{
  "experts_per_token": 2,
  "d_expert": 576,
  "d_shared_expert": 0,
  "activation": "gelu",
  "routed_scale": 1.41,
  "init_std_router": 0.0156,
  "norm": "rmsnorm",
  "norm_eps": 1e-06,
  "tie_embeddings": true,
  "optimizer": "adam_hyperball"
}
Below are experts of layer 7 (counted from 0) of a mixture-of-experts language model. Rows are named router (the router's row for the expert) and show model dimensions 64-127. Each number is 500 + 50 x the weight over its row's rms, rounded and kept within 0 to 999. Numbers have three digits each.
After each expert's rows: a language model's description of what the expert responds to. This comes from a sample of Wikipedia text that the model never trained on.

# expert 19
router:449532485568453462600537536442485451457505477462544520495493544512491610520551490474512478495536523464415440496501497430496567677504381499510467413536553493428453528417429451415513591517534462
What it handles: Symbols and abbreviations

# expert 13
router:407437543458390522399457581502522436390514541545386489502551495492399518574520564368491495446545590530530405494574521513527568430543461447454526476464542528565469405569466495507466513517472463
What it handles: Table row breaks

# expert 1
router:490500466466498510502579485509475464485448575511492456487588482550493481431471409475523606484561475478482494503513489468628552549510422550539504409522491534508485565524526448473457484478462648
What it handles: Word-initial capital pieces

# expert 18
router:518444585510496502472482510448532505623465596459478506454590455493483569605448455573530473500508578525497483458545500584444485458536560469532578424460449485398533427406481429500578451431530478
What it handles: Verbs and modals

# expert 17
router:490558415507457579572545378554445429564504472548388558542493499432519518418564502591429469399531464538504486565470488482548564447593570547475525505507558511491498460519526498437549508512510448
What it handles: Place and street names

# expert 22
router:513537478568469444519438576465492425523458470449551531529419448514441581469504501547501468512545538445412476555532480550531571457497441462508413534520398484508505462442553583548482498503411448
What it handles: Sentence boundaries and in

# expert 16
router:501534563508465510430480442456489480520478453456573441562470440554469501482534379481524479484549398564572444469444500503554437530515578456402561582554552440444512522448503473508510479524477433
What it handles: Infobox list dashes

# expert 24
router:422469536493526455517463502504625495517537480491481492426517466458411531362559504567495446527576464459406438469523526497542465416536487501566556562558476449575529583537467432523535431526545511
What it handles: Table numbers, relational nouns

# expert 26
router:520520538504508495538566520477543505464509517530501508439586519554500559518544456477488471476406542478518541524491437484536441383500537605497496521549411556546439633417507476415446497540507495
What it handles: Section headings and list starts

# expert 12
router:471488538498515408528510469467448521456566515547469428471584432428430463495545541547518453521478422465547478551487470481382486487436482526451448429425524463523544501650520477462396506505499432
What it handles: Sports event tables

# expert 0
router:566496505502607420527505483496554449541519557475525501553452552521505498402487561473444519524422537592623528508407518608441497549484461574497505542489414426400569482526473452557503428418471469
What it handles: List separators, conjunctions

# expert 28
router:553527526479529487485551459363453519578443493478569471575511542460471444488456400453529499535551541556466468550539399488543584568525443490631518466408511539561546479466462497518546517474540483
What it handles: Numeric cell starts

# expert 31
router:485482427514532575558560481535527479495553525504519452507538391521409569561563563508463416463528541567503433595531515572549463493462490537504471578570483471523470484585501501538483515549524577
What it handles: Word-final name suffixes

# expert 9
router:535437461544492500545490508453530485443530482507439466406522463409453563514474452505492463533489558458398452517574510513565476502534574446466566539521495464537491416472503516608568502570595595
What it handles: Phrase-final nouns

# expert 7
router:511447515471430556480464526496496495475532473571499486469586454543470456611537488453516518498520428547491457484493523381385451549457535538487505522560477420519450522533599460482542483535473566
What it handles: Football club vocabulary

# expert 5
router:473515466428531498432510530550586462532539534511506504582505541601573485546475503451548452497402568509393524449351496460460495538421471527420422518488544542467594490533471535564448532530511522
What it handles: Possessives and clause joints

# expert 21
router:507514493480442520497437489482524427516597472564495409439549523504592462572470493545516512480378484456497572476452561484430477456536472402444441531476458607429446480526496537394593480484568560
What it handles: Military and transport nouns

# expert 4
router:449547556525461566564468479493435438535433478512459430479506603448486481591504493453489577467499531442512551527456556487461531569441400456560425541527565491532497571546569544603532570527516422
What it handles: Digits in numbers

# expert 15
router:407400538655419585505522495542481499480537468569473534457523498485471457494522557421429565535513483453512425489462437522458602521557559465553580515530485490449471495464523536463504512505540535
What it handles: Digits in dates

# expert 14
router:518439497551426499464460476455525529574534454520538477563496476405513585467398543562447495496478539486424465471550459543530421481555523437528481496419531419550513490477556511623459513464612544
What it handles: Subjects and clause connectors

# expert 23
router:492446536473475453503509474544527455530518539503509522464523477507607457461606508367492524429504491579493538512532421609475549507511561513566581568457490589454469497489478474541526538449543474
What it handles: Digits in numbers

# expert 29
router:468491593592562502539556541519642497450561477511504459547544574462479597368486468473497454490435570418451531500594501429544540430491510451462507380515526430589498429510401538494499507462542540
What it handles: Sentence and lead-line ends

# expert 11
router:512558544491512535534572450492479533580467464346484542597488544542525458436460514581503482519493470519550563523449541523508501450523533461513504432475510491541416424557536577471423445534494492
What it handles: Foreign name fragments

# expert 25
router:554444476485554547530521433538426539506569496504467476396419460432467385528409458450470537465474508516453524424514452466604473606536483493440448556487480468467508447572483520488465560467530447
What it handles: Descriptive adjectives and quantities

# expert 27
router:556534496463559516529402552536427443511385561464615525505438514445551414497431451466478540539443464488603434507390462466603503542520490476461524523507450523458484511524497481588507472451526486
What it handles: Species name starts

# expert 2
router:537617485487485414594500457526412464467571512527457581506535439523501455440544557498496536480591482519505570451494544489458511580513497548474519525530554511473557567539442443554517539407362502
What it handles: Definite article before polities

# expert 3
router:551468468513532481496469458510505626562523475567569522541457502448473552536438597546611416508517461545534592506572530553461411439427514483522507406489579377549494494450513586432555422495478542
What it handles: Personal name starts

# expert 6
router:496585404497522424403472512557544605539445497524457500524389557503548464503521453520585512533537547489501506513526549518422493432536496489548476449458534504537565456457474565441465541556388446
What it handles: Latinate word prefixes

# expert 30
router:578408429514544486433392467516503520553507491428543569487413509528524452474422547507425524440477561478424486483527541566557551550487424458482454494544540535495535524451589501563512474516515453
What it handles: Spaces before numbers

# expert 10
router:542508525453415469420540464446497556429491441546449510480437462488603551591530430516493602421531515485497582437486459487573489443571589523476432579490523521577510528560567459504572535495471506
What it handles: Adjectives and derivational suffixes

# expert 20
router:443474468438521517577519555454546449468530492478493488491455503549448541534559510517525414565381505462492444418519485484399558533506469586521563463521477540543560462513398564522555518465537540
What it handles: Dates, times and table pipes

# expert 8
router:384536513472604507461493618536449582390487431428476545557552579589469495544432624491498492518487430491499552569524527512458500488425473466594525449515401544455504538458435497391523500553496506
What it handles: Job titles and roles